{"num_hidden_layers": 13, "hidden_size": 192, "n_experts": 12, "experts_per_token": 2, "d_expert": 128, "d_shared_expert": 128, "hidden_act": "swiglu", "moe_layers": [0, 1, 2, 3, 4, 5, 6, 7, 8, 9, 10, 11, 12], "router_score": "softmax", "normalize_top_k": true, "routed_scale": 1.5, "balance_loss": 0.00142, "balance_bias": true, "router_z_loss": 0.001, "init_std_router": 0.0323, "lr_router": 0.0025, "num_attention_heads": 3, "num_key_value_heads": 1, "head_dim": 64, "vocab_size": 2048, "norm": "rmsnorm", "norm_place": "pre", "norm_eps": 1e-05, "positions": "rope", "rope_theta": 10000.0, "rope_fraction": 1.0, "qk_norm": true, "attn_scale": 0.125, "tie_word_embeddings": false, "parallel_block": true, "init": "uniform", "init_std_qkv": 0.0367, "init_std_o": 0.00719, "init_std_up": 0.0367, "init_std_down": 0.00359, "optimizer": "ademamix", "learning_rate": 0.000679, "beta1": 0.9, "weight_decay": 0.7, "lr_head": 0.00942, "max_grad_norm": 1.0, "warmup_steps": 279, "schedule": "wsd", "decay_fraction": 0.931, "decay_shape": "cos", "final_lr_fraction": 0.0, "batch_tokens": [65536, 131072, 196608], "max_seq_len": 256, "doc_mask": true, "z_loss": 1e-05, "train_tokens": 489500000, "max_steps": 3867, "dataset": "wikipedia_en"}
Below are experts of layer 8 (counted from 0) of a mixture-of-experts language model. Rows are named down (a neuron's output weights, with its number) and show model dimensions 0-191. Each number is 128 + 32 x the weight over its row's rms, rounded and kept within 0 to 255. Numbers have three digits each.
Before each expert's rows: "comes before" lists some tokens at least twice as common just after its tokens as in all text. This comes from a sample of Wikipedia text that the model never trained on. Tokens count by the router's weight.

# expert 9
comes before: " of", ",", " and", ".", "ed", "s"
down0:153108138103049169100101149096123196057102178148124193119134105141087123148087121079101120130073093141133179130099097158122187095188107136085114120132138098088156157153130090102106089099123106106138109161135169144139148108133139139154098094110146141133120165095169135080133144165152122092174108118162179157119112065197095146107092114085086113098103146145099175119118132153166112156105098066096128099130122112153140163172136119181135130145074157105105047100110129090109154154104164065116102112142060088084191079132184140098141139128142173059137144138150102118117135141164104224
down1:140132163119133145116180094161148120096148121123094137129125150092172105125137131119124121083088137137107181132090120078139094135129158118128173163170110116148174084157100086144108108146154181128131117099164165131115195171119103120128127118120150145061076129159111126138151142114090147166214078110167114175136080057109130117178075112126139124138078162086155112118169160080134124170106118158176212084147146140102108209109106138199118127186148130138099080088124173156098141187080079158136000101114061160156118113120138113103118122136141138126132198114158115144131110122123178115
down2:140107108141072129170148113101059078171127115082132099154137125098113132178158080181143089136111179114166118129147060111128125152115143136058088122113108120140098065183149133157124130087153140118101149097133079163187149117142061181141114124146139128179182067115118187179056108117134093118125068200184128176064111162125130163108143111141117163147165070073120131152098093129138143134119166162116128164072110171113161108096130134091075176094134106130174147101135154152134118084068146099087105151133162104117171102159096109166179166120130162113133144116093121120180099169120185152
down3:077157106147126137120084152115153127109159090107112211150204255130166115183096151074115136173129151151089116101056085138152094143147114126120143187164127157154109151161114134171152171136123125118171113128120143153120145104071110098087126113196099047098184095099073093067117108098147131151166148117123143160144100106105166147123099075142136148088166142145113102114123099095116125144119114137151129124116128131106102128108149151135163153094117141120102104049060136130121148198089115167128153108110113105148140166182184104109093101089148154180079123118184127176122079154073110121
down4:151123112181134151165094081158168142130147100151120219153102152113135078161157200116169149102102139144115167116146108106076146168117136168130158120144102133106081137090096110109140146143133138110141137121125096121067117146116159116089122170140191163139143111120157156101079052128135157149137162136157144150125148166140174119117101195079113101132179135109137180141176157153177144070122141112050186199129135131162139110087127130108069128173076193097130137158104142122112146134160203147130107189127077088154139107100087149084089194104104089175109101142125144146143065207115095099
down5:091135137143169130124100164112119089131157135138077099129181116128127144140133084116152063181068143151133127136078035093136160103071107137094155122135100174129097129157107093104121049152096101149140127107178123119173155083089158128147138148110123165143120144111151098139115098135077148146088142118181102173144048116154148081090080130156143124082105165141167122153131105117143174111122072121114139205165106121081183181160115195142178142153147142152058113168123122103148154110044122051131146082164086152156184145128151119142123090155131127149076090144119104183136136171108137188
down6:126176136062174166144099162095111117113120121124145126153131127087073094094102148123130104104165120149133159142096133143116103085146188241107116084069122094102129141128121113106077107092094152070155111163108124110153137196156178167064111118114161157132164145136137098140088174097116088111113071131172103045111167087168125135133108177083153105140132102079134159145117161134158155154151123086113127111116236083133129065135123116140141121165123153184166051106138102158114118115081136132155081167093101186080133122069068110150152119094100132118091137147110142138182140120134169130
down7:175100155173075144113160111153114155173107105102137150137118179198148122162145118191193109147140137108161077148126154216121181143129112150147061122125161121122139137092199147082160112100122181140159097102110178120081104073097124133124110067110118124138165161095102136134132135159177147120081134143125136150111125140138117142132126136105101126139130100124110110145161028141085107119151168181201118066109136191133123165145139122138097132161186169061109148098107180110116145075210136111177180198186144190116121150152122095103139166113170160139127139114127118074147155128151092128
down8:116128091137147067144076097108102138158122136101109124103140070130040169097145121150132144138156088197142071161158136111086118116119151086153099127142071210100150154107111138114155125223079093100108140132141176120135210127112101115109105154170151147144182165183133072079142071178097155150114159132087094166095123112162136144123141175117125152133095135107072086129169117105115130125118082097143132122110139076133174150157121155097170077117097102139188195128152085115129094154214116153081078111135112162130124150157139098113157162121107167095109144109129134182193095118122173155
down9:139153124130141140154117163163106145182142134103103121154135120082096134114109142083155114152187153128107119106092200078083149109076122100144159063125150080148097189126099098175133176177154115115063115151108132087142085088105082149087129089112122139121110094127105191118159164076082163158132122196116095155153071140097122165216114074101118132137123132139128105156100127137121143130143105138144065126168117040125136126096127098185110162104134181176125115129116084170122120168117111122154147123142138115103124116198157085096121108154135107162167086140142156154066070094013113164
down10:149144050083111118112108128126108110104106101134157118096097182155153126142107127083134116117171160117175085116116137101136162120193123144122063149111114181111095073115108135147129130138120219079157151107077124134149137114179126129153121127100135138151139095148113120132153132118154188153194068142147136046117149214165098091203148198148096057122126137096111147140098134158165128132134187132101145099095196157140135110125172109110109097145119133102087145132126119101106130140125038078053143196169113073188122125126123141123142116154192143050127082136099116145096091123144148115
down11:138098149148118122127101113094133106136136107097092149098121139142105167117121071158146171133166121167118093155081139084102093128118182191140130145133190146141083158123151148192121125156101069143159175121142151143080100134132072128189150081196154153166157102141111083109107136181113115079083123135102101143159115096131128114137111183097050157099107161123101118095116165149085112123158076147141099115185095146217080130112125127091161148100170067184125149057124128098177106097131098082075210142186148033146118106133111118132155131181123110079138130128132146149154137108115137194
down12:182123141131149157087135135140125160154147156111149147136151173126121186112172155132125158108145165139062139104133178134141142141070129166104137119139130129160120141195113127130144143137067141102086117085128141111102195080109134064090078164120102082087124165169147182086125141123143096131100106084156163135124118119137171071099174170174130199144103126183087145086113151060111109148145191068127145113108161186123183199116107153142085137094157071156121104129170100180109162106138148136091140152142131116067160101113116085105121081172133154203149173100106149069054168160156152130
down13:151186116156148127074125198185079126052168179126118166149162113102126118150162105167139165131099124114133117091160120143123064115180161125106102138131142130122149193116138119186181097118157085160182166141146115072110117205168155103158171089111163077078152164145082098139177150121110142149174172139149175166149099158119134159138128107105170090101197074142089146154124061136180073134125109121153164157204132142135156145105137157088148127104099146168073122128091114097125160126152083067096148115143152155105127113106140131156064105111131145146077153130159124137084101115073123070
down14:156122153145087082065108097110156082154179147081181089117212166114089124159120128137060110138112114181067096104119105179162099131191115103090164121118173103142096142167147119084143086126116118164115155172166127131165102116092111094116132108113054149146162119076167160105119130057159131066097094114121154125210109158144146107117103087125140146110134057185092121130104089109110142176096155201153132147117048101103128145180086166145090126139130080139123100140185104092140175082086120121142137190135125164127086121151132116168118084127109170101118156140113147126159174132157131104
down15:192122131157160144054114129152141136110117093124103088070103160106136088171147122143102154119122149209118157096165147121111078102114060105121123151125137111153130180145100122168148180101161168160197116098157148165120163124104173111109152126100145155103155129127088171134105085148097138068115094196122120148155113164138125191143058062137171133122120153185099097106132087118099092123187053097078108135115097146145071176137166158103114194068065193145067115118141115133090121148095175125140097128133074123137125092137151114097146109121105122187146144145160129167060106161148166123
down16:087113154083109143118052115085130177087130135084119085138106104116137091162087145156093120152161124140155188118124119148128085091115214081156145092130126171156125109135171143144136142176110113114073126179177143132047128147142158144113116122099095164160154076095097166171123095136125122204135133112150129099061123081104162087135047164121134152170123124074043086121176146103172181153125148148129160143158139103135097110141141170118091090130128089131164141141134133170144114134143126174132087107133134131216112157076087116174153110166149101115136115234122117124135143111165188162
down17:166154162118097109166111127107106114087086147154165069194130149136049108133076167129150111135092100153156131151094141177123160099109152105147192122117162154103150108142155023174124150125158106120110128132156139110115073086148120119111141151108130123100145175109136100147162174141163122127150159135102173104172128151084134086066126098110135121114126071092186097141130111169186064117133194097137080155130178117110153071146149092137123132127135130066124125170090142118213140086120141084104136128145081120114134125129175225169055154111220095143142083110113119101156104109147129131
down18:187140119119122098149102112169118179148074155116149118092135087084134146138090137117080112065128120182188098115089149135105154133091070144101140081121135114093190126157131146112123155175117124165154109160100179221068125155083100157102144147100129181154101111119159153114112129098077083131054178142158122115187170102099166078145137077127169106084091116149082174140132144109100133140115199156169140145092116117111097119205090164132134129073129120131136106147109086127150178143115143131194115120121125138107100227117182124146156143156132089108119131128094112104088137128199083181
down19:093137081152101109115095158136141078108128156157107153093186127100158103119132125158140165154088139077141104176177096149136182130184163142122102107174107090166142146156141095125111154115091138136136134112128116134157100147125172059128100159147144136127149146135150115105117125154151085142065107112145147157100124167122084146108155071132129215086136161125157110204132085129145144138079218159111180150117092169124153168128092152174131220085123104178179105150121162178159099127141212093105194133139172206153128087204121133113097112094070130114158182129109142097142109130092127155
down20:139104104086198146156099064138155130162113170101125178072123121145114085079171150114111141096168107148117140076138140127145105122112173167142114112073077134138142166143107177130194188156131144147126124112076157063134101120139100109124115123140078114099082136139142195091094092140171138164135146160128098142138117144142117129146142118126126130196112157117131106110100146144098185141131120066155090076101101122146034103107114101119192106127082118099086206084135096202121182149161149115113111090085144140113125086086090072099120162154175146159195078184117106106121141206132158147
down21:131134083154105107160123159127135155065168162166169091182140042119115162144097134124145088172106100087122126134149067146118132158098095117166174158129129068117091170088157140179101160158081082125112128102143114172034130134141211149144169124113120118131135119123140112082179090130120151097123146101110116095133166085149132160122143148142075114115091114173119151158133172122087143108164160111132182106135118193139129195170104117096134150098143173216164093147081072097123186148054118119083154097121128146112115177054139111150145141099157107157086128151134187141169114168166153128
down22:185148153097111143115058090099184158138143130148122145138126151126138142081101155113117155168101168157110116167095118161126126133133120165082142080161152175083115103095079148082159063150122141086089136131141197132107138096065092075098105167127168098118096154116155142143103181093103103183113155174158135109090185133161124180150118122109164110125145146142109152101141141097137142084133156121183119113120174104110087171087110124108189124118063141030094147072121132046059175111122109130139070064145103090142157144136117154152186118089097141141138137203094077168103125110139119153
down23:168121093132103141137144129159135148131106109109149117126114115128098130139193118255167159119145156116119125106122138133117140166099120106160142125177123116222193078079132114132234160087150071155179117097113108108110116123146121064194160125179118058148122121152125146121145097132106134099097146103108138095112077110124108181118140103124119140089136145155122185157234095184157070115168085140114184124133071143130159178148132116163098147131115143185125136139123138165162192150135153131105149130092116155099104108111143095188108104103151126124088078131205124158169165135139110129
down24:129105183159130126138149097142125099155123098140100167131205146131097136153187119110141155130137161147160131118138047092063135136098187129101092132122098124076157118118127092105119083106092097072171139062070111128114154165054096084086132132118167143070092141109101175079138138118138134180133134145065141216100182109058048204104109154100096101125119150174137127147140159115113096118197166174097118123129103113130078055134127121145135165172105108199148103102106129114107158148182123124135120149110101157123128135163127127142121102104127170112068120148109126107135145120048136089
down25:186155124149154125109147220152129186114132138049118128124132054133107131146162106143171152161087106115154166131128124087142115129096098089092136096166143140145157127150143115189088130122109108125121126167128112197137080097113143117145149133131176113135194125195123120103097127150140135115132107089072091116105109165123084121144109143121099123115157170172141088143102147101099126163093101108159115136213004138194092116145105076115153173056108159068057157108121085111168135085141125136085157126139129097200136115127136145093097137137090114124114072064143148124071156133134175096
down26:108151137140087123126182160098130164134134083154106150159120098050142137106155169152094143112142148094119084134138137085109074089162107172113143070185160064137090101102158145199151183135097091096142113099130142123158054108152109180134106125141145175085189119087117179176198100084104106154132110127045172105192094158148144178163112156140132073142111176134119129089143103122136131120118103121182172121106154134130145129157139139180123093123139141131091111148092119111120133123109137063076109091176142131144103151099124060151106188151163139200150169111178161176151172073102129124
down27:167195041183131095071131158091161096110138117119201165143103115130154114113142076083103145165067072138112189119083066150167130143105153091171103139162124096137119118188113124113198182147125107165152150140124148168115154133152080209106138111118186144097145125108135099118155155076110086124149062117138121131167131159080110122145159109126053118128165108125098190106181180126118096137118079085091123135099112179105130108178097144132109121066119107142095112127200114152128136133146118138166084099134188168133078122175118125137100115122089106150131083051125108138124152110136161148
down28:094084150057138163128180146143133167079156107154188126099124131123082172178146132133163139149085114122089118196119099156104181165112190129092088140145137076128130167157133097131080063098105129140116125135095086137169144149112154226145156105085124080107191099028149101128140121091125063157136066178156131149198076132120138178152152159060089107117118146134133112130110116131115119114157100100077134126098113117185131170173141116094111132097156162117097144093089160135153123100134122098096158146124126125192153074137171082075160137128147169156124127085095159117124181139117146099
down29:112134181123097047151134120149116098206112131094082142115135137155198095103146108108083155090194140086124100136113139182055104140149147155116132122133090154094140102122103180122096113180158148083122057130155124080120127126143123199126073191118089145088110129127143131061124185108102161121123184101216134149117172191128151177151096128096141145155149114202140143091153163103150079099157153131169076119113120115131122079084126064121141056141095155130109089154115081161102148168180112137124158094142123123095121128162138161088138172146124164126150102165115101149078150116102096164
down30:079120120121107144133068155209122134146095090128154111138121107098170151105093174169153075064157123104173040136114130138150125096133127098052131081105074122148121117112108113085120149089158119128170111114121077127161151116127081144127092099114072120062124139105145124137084144082144071116191148148148118101115143182159187081156170109146093144134215151132125118150080079180161122123168151201134138126111140171120108070122098126150101085164110101096119129171131148074088112126108146202089138126061112077143152073093097183138108149121120176154128135139134168173154147099107104153
down31:135152061134084154104162101202163150137119060186108080065098145138126151075160123091145126109150155105093101168105085132175098078130191117090145106099075146104120126112114206150126156166110159142120132119109083105072135121143169192112105138126086119133153105094128165145145155110134128140128139181133103127176121154112093199138128121142100144106111171097123098087100200111095182123153080138117158083172142175132092133181124074170155170126185068140073093106173133122133134119149118138105140118101173136142126113112088057130076171162115094119066139135097098159103054152078128128
down32:149165147174159143078151130110104107126133101101160155103112105153116143101206076141100114118140114140172101151168152160148147027124148109105147167161089084150118114159116167128135097125118162061137095122094157135133090082173135160099163117091125103103098046161089113133098142151146140224127153127150200176070101110101136120114107096138129128155207138199138139144104124082143124105142128097130133133109128132087132127149131111104161167123150159127081144167102070116142121150094137193148144088128109175049141139138164147122155127203113096016173121133110097148073135095125095158
down33:169105100163197179130166138163104164088097141127144149148088095159182113111117121177112126102102120093122073137168112103127138113050066133096156114178155107140122145158115108187100146143162113155068111096148071136206163154166095059101120099174115133116107150138126107195146132079140134077104097171081147095121130166145137155108207143161112125126117115082121102138113138100111141135172105067148082095172145091094073177135142084128172119111162123148146096140129051117147093094121086081146123152117156194132133160145118107120155181209106083150068133113108105098085111137110152154
down34:078127113171174152131113175109094120152151096115144113113074113084202131078131130178098175150140177111112147197155121173155113080090084059162138117076107073123193152124115107132086117156127096174106131118147105092136098152134157118171131095091152163189176141148188148141105106091133107108104094156146083150148087097049072076114156168099118209118126119085134143134124165097154070097143088129132136131122129132122145140084133153117114145165127179114115142171080101137111131148139143186130043181096113175093139096165165145150122128108175110085105066089123118149121115058142140111
down35:117193102152133156098184164127103105095138117132160170163136123132202166113104160140155116117130062153168168121182146131091156169126104131171080125156065099104131147089178125155107181096110139178128171117082147161154153127127175137139144125101147151149112131127042112154134138086092106126095070081172073138136146156145105129120134117188115095068102137082142136102128173177167133192102102075066129124111109154099147158125138109142153145148164113163126076112078082165198180110071096134101099113148105132142083081127048075103170108159133156130082127149101121162115105104114151201
down36:197148175125156148156140131171149108173174130083092174130139133131049135168122079173123127127139090120175126147107139104164131112144127130200123130181115117144150132091094085091100140143161138119141218093052134109119128108130071114071129120112145179175174126101121092164134133119099156122126089115141148155121123106163131173096137114087055097128114101132166121106169142144124112147089161184115112108144127124140185134144125117108108137068113104153111090120063173162145080143142072104151215117131101137137125152153121125123085093132131059109129126153112130149255111092165149193
down37:154094156109108140176093108108142124145153054123148128108172094153099121100178151158108088152120123132120087068089092120179155183151159059125146113145129128104114134161126092147138149168120166127077085118204100132137179127127153193152116114132044169171139112112097203170183124140085123107130127135165105143083219122118139095097155149075131152101113120114118123111078141129096128124135170168093173112107092148107099132118111090121155172154170043151085160186135124140116123160134087111088150205112106142156197149108128092170106183105113157096101123198111142125140147170123179157
down38:096098126108156113098182065073087123106125111111158134162156194154134144145112149152072122101153178100109178191110157116119114197167105132139110141088154119126150131136143184077111150131100162141116159128109161105160137145144133113192110121044068127131088127112166155119127120091076135182086128125135149075144106144165143105130162139112139151165105146140052139185107158131127139119138136148087058116057147081105092101135181140154111167124180149123116148104124168150163131142130109073103090073080051159100147141168108084189201155130189092111081158103061108151099129141103140124
down39:191165106160125146058138099162090138113119115086109141183149121138123156169140124235196191120131149231149125064118173121116171124185115127124101141177122141173172159113115083133155092134160091125126105151165130050115153155116159120087134143107226060141134103150143161147080147182113116124046104124096114144143137138097127144156148104128095120152117103131116125096117101137170139149165139109157147141165163123149154167094118125113123106118139108128132135140137111120148173135140142112196162153122113134145135060093131108175149064112081037124117163053106141141169164130151118144
down40:133138105113148221191179132108150186117156097142165139184134107109162107131155037127126098099076146075132100063113154115104024128075110107056142113135113118062145179155116105147152138127129168170120127123091129149148122130125152199110107077173126149168139133129138170160101185100088128142089118079090115168134112094167115118147134180102127115118145176131121101086120136132139136122145160095050117145144082106104092117150161157143137127146163132090124115106140136136105168110076144174173144120133163092133148051083147057149209093164074145139098096151132152103119111137132159112
down41:117098111098165054135146069093135170100079175160150088132116137181147112092204099131150119063134134120093109116091128131088132081090068130042122122172175118128095093125050162146165121123161082047165143138141172116133100118063150122118141155151140132128122033128128128151147138088105170113159118145153147136163092104122166083127153123153073178149118116143155087164114168155116068112144159163142152181122119100116059114152123146087101148173142132165124096091165092140088116131101136046135186131132138101103072136116092103076161113126150160107170128147155122141065140127098134136
down42:141119079156151214144168139144149160096209106139175104148134122165175116074101145143138156090156139127130109127159153141079120159129117174167160160109077148182091177165156132097116108148108076107095106086062120091172084103101107130151124179117128135121054105129060152166071095142086212113135129145138140154107167141073185142142134127124090123110124109152095143121168155179110135194159099142109133069122154133123126134122087159100151072141101109101148125139133133117070112173162140126121075155109117089070146143082034105133206139079112119183123098157154110144170105131129120126
down43:128133101087138132081121070142176090143093075151061121126187128042119118133161181094164099140167155101146166109108162115094187146107129078102179164130150173156131104073150069121138147144142197059144198172149087111120163141173127093106130126105081136108121087119096115147138197151217119119117144104126119099109122128132146100121108119141160079133136190099146073165189174142117153126153172205115116115116158128186088138107129103166146087138198120128131146092094116120151150118078106140096159097087105090119140167140123139125154146121098092144136104111128127128178172164133069185
down44:139069146148154156106129131114124119153151183100161110079127105135113109185153227169085172204163130104122104104143107123037193125181139117149060149108175174147106099122181089077171144148086190128155166160132154143071130166185123120155117111096171135123110099138083109123143145162108142115163069114121093130101124098092094072145099131134202074062166118116081122124138183165081152179085148132100118144126105101104141165143112114085083141168156137159130189119152097087125125152173152141153153140123121124108120122123141165164162094107165159089158158163112157154114125149124095173
down45:125174138150158188123155140129149105157093101136148148138100122141239162095146116125088081063103114147121166173182158070137114151136130169170129119156100196177150147123122081158082119108086219121142114154160168109140161158147193122133151175185160146184122131138134145166098147168147145187137167096107104117132130137131142131168131123049135129102106149100175178115126131111108071155145135154111078164084070182145051127131112113114176154123136131130125137094151148114095133154123122192086095104127147129088128141164112205085144118130069102155157155105146090088091102156178143098
down46:121098079101071121153195138115113131176137032123137129090214156085223110182086134092069091149101082145097147148107128166151142149147235148148075116115082149144141118121168116140126091069104149142151123145122114090150161131057141136131148109077103171143184108123080126076130165136101110117129115100097136160149200160131111110150141157188145181174185098212101126159083121114131126105131201132123147163109143131150164104167107160110132114139143100091133076164108129111165157153111147141089185102133126116090149118111133149095091121121115127096078131119148116106137125130137152167
down47:098105092090131119139111091140135137137101140153060120065157101169164066133144153153139149092118177109126113076083175196095175094158111130171091129148090197088152108074124118158112103124115116166152096126124113082122105137080061135139140146144121163124185133135062129094142205106144140122133126148125082146148098173138148124099159145167090087189103126151159098111050056160124109136126120138127155023113143068160113091112092135132059070128109167104101075129128141161107168116155121087119137111097099132137176108132131194100097146164152140146108120183168122092122184156133115171
down48:061149105101070116130088083095135128144148118122128170152143144178197132112140178109107084135095225123119089096117093149117064123156180155107130139097057146145142137135136097160130114121131182104108164109107125083120158122153151104123105156122111125128158142093137146121073133165161139168150167152201145149140145179130155146141106124109169102134118101114225170121187203127113209136113176132121104144144172143162090079169149074118134104142142080139135156107120083153071152143088172127113151139101137112078151156116201097121170183147153144073124146189106068094113150143180144116
down49:179116089121122170081127129160131147145141163111145168123175132113135113120109183099130148110172091121164125104153056136152146133121160149132125111106121129130112123094095128145156137081159137148160175149081172151057097093138144100203174140158148120150156116088144187122135112180107112193103107136116141162178072188136143099102098133169120190091107182117205129099139094159096140167126117165179173140175135105126160117078145106112099106173061105177098153099083110127103130058130134104150139159072137095118102115088106121099086122124150172123172165117114134001075109070141127106
down50:080153100115094159137120104152137069104161158137112120158114137136196142097084139106096117105169122130162102109103137115175131165140128164129119115135130144110121130149116141078117121143045178094121075117119164148200167134146181108117174135125169175128112154140127138146081130193157155094152122152121126157091152153143077104161172135128104140176151111149094180121081121115116128092125255131136233099065179145149130089120138085089132088171152114097175139143158098129083112121096121155099125151044072117105156078128131120092118155180105129131128131178126114132103118123120212129
down51:101150094094099123188090140118173109117141089099151158096162154131084087203157208163099123126103136103110112108103123110114153134132131144165095092132139131167143147080133187098086119064195133124136130111115103155141143121160149055155104155111183140118163065130092132097133141080084154073075077076133093095083094140139142157089174043109096132169112080132147129109124113152144102099025098121133178096151093130120157121146126133101134120169098124077066152081097174118115112104098167120103112131123137128139161138149136160144093141103145132119099180081196115137193196134094107162
down52:101074126153140120076082118127139158079100133133102116119115157126096140093124167173115133086111166174159107143125084145154107159148111014119115137105138098142121149086111138070150137153077162148097091182137161130170144117128184138189139107092137139124123142149136169134193161113106095170111110120101142087157134134162122152139105145068135139177123093138094104158173123158196087117096000138119143151033147085094124122100155075115103133076113121149081119097173123085130109144137134081125085152125151192140098052123117146108125136117128213141114123115107165189104112089135152134
down53:059088122108165120126123101068119137153206175138197171157111113118136147073117129132077129161130079116120102164150159149081159100110137117141121070164152110141117094147121080118136110144102131124130100111110122123128155162147114176136153100138121088116077121119145108150085101218100138063074124122097129110129142110156105177104074149158123063150203091135100135093144085104117203086167108099172166112095199170169135144166156178155187160167077154122129124107097126103125054128115127169123135133115123100122139088123056055101148140115116095174105142151094164128075154079087128107
down54:120144141166091110119145103147113115112078178165138130153156124095119210132143137161114132061153146114125172144120203175189088149123135159092169115073129152078104103169120149127102178146134152152155097131134120192143143108102141097123149121133100133120122150090095151122056171117043114118128082101103103164139126175121078162132075167135104125179101124202160095177144143078163121095146184126141161208088103163047124160128137119121045168126111131146124131119170166148129124083137082125110206110173072136101096133133161113110123067140119114157095116140142166082111179116126133078
down55:101148117083147139122123106143110141117121112130093162175126124169107135141160116058138136132127099114165154168084143094132107158117093100129165142138059019192093113148132139139110175186107148109118155151124112127075121171127131126149147223171121187107114146141119163170169103076129171211156135087122144129108149118097120179109139153168105142088135132093131092100148054155135187132104087080153110158098113184122165157166129125121103159165124091108135155123121133102179105077139217111101080100146158155113028106124147118160134153138139086196137133129133116084100089175080149115
down56:127083173135126212161126115106101114104134142144136159049109098102128144138082135170105086132122169076105147130110096135101151184166157089153169140125138133106169048122151147119085115151136184073154117136066138167128113111124103164128143099230107176150098145096140159143098130158139159115146153159127109104120135093144115112141114112167130160126154048083093159117113156119069127104147206126125075145144126094126090069133125157165141106170122178120189145159139172119119111158139132124076153074140096150046113072154084190104085151123142134164126112135210190134163155117114157157
down57:156118173211110184150141133140142111123170172092048131115188142090173136124171132105105102074136210113082100099117118110192089115137136102102131135066177140073081089117101133165171091133153083161097092101181129157108105100116110178188108126115196140106141138137162060097154138072078129145094142071083123140124105112149115152117085142122129179179067156093133177151180122170224153137110183093164092133133133110128144133137115173097153102127098123159103145105155132139160122155114123089143154141134166182137156148166143096099096154153083135111061112129118142146100142128125129134
down58:115087108172099132084174106154075128159107187112140130142170089124073093107090129165144122107133107096105114119202092180149055166154143145137108120139170148137121116112183061128092067106109159124158128163055129115132151151117057116129157091117063141135121105094161164148134154212169157104126123092136093156127153099153169103229202122167117148143114093140112107121152141140090040139126224171120104128106111139119144147111163164145085103074172160152123119162089093146122077125161160084170161133126182123120166094136133123153158137125166135142140130151143114099134137168122107086
down59:112103083118148184176125119144114114084143171077126135110107122102138133080082133122095114184145107131157118085067161097163122174134103096128147102063174173181126125125159092068140142119103169124127137155071140073110150140177190109162100070147141118181133119181126138155167117206078155072168155137139096129095102092135120104125099097146152069146099153146176117123109156192076159136141159118141182149115137083141139106157091101160149117120128134166092210122083059154104109117171104168122104148123099084089083115085091106160135120164146098125110201193167142112144073098139156125
down60:167086069103104095114132074097076183122098102178173105138147086158122158192147137127122171100092182140094127064116142090117133129187073102130135127126143100124154132141131188128111141114101083139147112194111177138081163109162176089122105150087101129123118114173172117096122155098144131168055156122080102123182163166075135100153175144143110092188084084202134125138081097161188116130107117171097137134181181135075158077106095134107084165117152161130150133161118107137068155127114086087117152114099192125115091138122123081103152157197097107107107162080161117166148145115133135125
down61:139150105151124139163064136161118087178181131111126073080142098187150072141169130173154186094143135138143101199132112155110125095085114124142097042166108094081157144097163177159101118115111139111083097167103133144149117063140106141077154105120152142119186111135135177124080148125114171088116156185123125102141152115083106198105126130109097159122128128157102120108200107116058133152128114121140101123168098094119118164165133087142105061114133138188070137076087098117104136140128139104086137110174162115067205139118076125080180090090071141144170126140165108166086116106126102101
down62:093096132128023126141145078164114130114104124156161147160036138117142176152128164180183090173120131131121107102109118123150096166123196112094084124157135148117183086065157055163127128103134082105164148133100153122105178142197148126111146187152089097155042095142116121150166109127128134162151132168102073209127127128156111141116190128157060094164136136112139109125148105131186098129147129130158137067101118147141088107108142175132121117123192100125115061125135140110149086073129164116089131099131157116151106154102112120111075133159188090113188131095133108121135108126163184085
down63:076126115149149094108089128121079069087109158045161119119058137158092142120091111095130118153150175072194149116098147133147133110127117131145122089093104169094125114138133168118182196090131112119161186173132083158091190200090144167118111118123118101132136073162120095107139118107114084196129085107119116074101158135158157148078137082106189106129089177131121152126115153176153148094112051156094112101119071117090138108120120093183121144172188118137125138124093111119122180111163085140111102160120128133128151141080093151115038080129178137063099153108135109139151149158183139151
down64:102140143159173129112103166107129112153160159141143132130119111100209114065057150156136084083175111172134112159117105193133083111154077158132160068145165113160108162174097135149104152127128155137126118112122191151133115114084140163197133140135099102178111086177124118117206124133114070105144110099154066083135150067081112114164102139057144120099111181097087128154113162202141184113156059132122120104144096208152158167148113145173066098115155109134156093066141122129100085109102130107146113108074118137155160108132133095137135151150177133084127175160143114152176119140173126178
down65:119133139154129074137115137183092086154110139163117091054131153085211128074061116151163173076102128167174098107163113169121093101116084115136054159122148130101183146150096136092139066103150133150159130117121138084162179153075146167138148078115138177134073140081142135117122126120185127163099139137120117109108125107137193155101158127117111115120163137106081146140152140109138102142118112053111137149140083114076158161077107127095095099104079220086168134115132097162102098160136048159153140156138134216122162113168133086144092140103132101182137110138142129175112131135160114058
down66:135174104090116094139118142116129111090132087114149100113095106133130141100137118103091086147116122120145133149177217067125117102098144104110162139140133123133155096150110099131131155127170162206136165128175125127134096114152143198148102156181129148121138105115127048150160116092143053133193090102141132129145156160142146094086128139112091143112079124065080131130160097132145120126161033124146157128087159132100143154158104157194080092138116055179132202144173111126124132135115098173139127168127090149119091100095141218086102117175165047056101127127098106104064092128174126124
down67:167100082156122087094098116180159116102116149126153171197108132166121144198173128104144156178092104112130132135128144117178128145139102153137105153060112160138117132149095124134121100158150115134152088097118155104119130112125118162096131175134171134125137135129157171123148169102130103174137088185175163129132078118142173111138117154166129110142041109154156114110076135087152209107207132124113074131126058113094149157109187167126152126101071107128117090074115124106183149080092123098103156145168127161208116214153157032135143135144090173173158057150166151136102128124097138131
down68:102159185153105124079143198132139146071109072139168124098090131125131146099091156127094106095152115089151091113098169106164111056151110135131126105056189126150178133110125139130165107095116078114065148052097137145145111149126099122085179083123107113129091131121118143158133108105096127146160057128142146130128099088057119108194130104125156092097167169091126167109143149134119093126099087142117155138058117113136113128166080154165130123089130133066108160108132127164151102130089116127086098077171123119091113152114072118123087152191172128130078055075088100101108211064101133082
down69:116151116123111121157126140151130122093093072144150128203108092108107154099138080161151131096134120151120138152124184080088100103139148093126140153126105093124128125161165113097111150125099156044148104093098133113130153165179084130158122167180133142144077112134155104113177144202105133151104137149158119139213110181158143077166154167097110101147123149138112177185116118161105090073118140159086165197145113073096108146121138137123135136193155151120174137132132138114086145155129208111115055113110078133059111146147102126089139164127073065124072147137136086140162095128023199131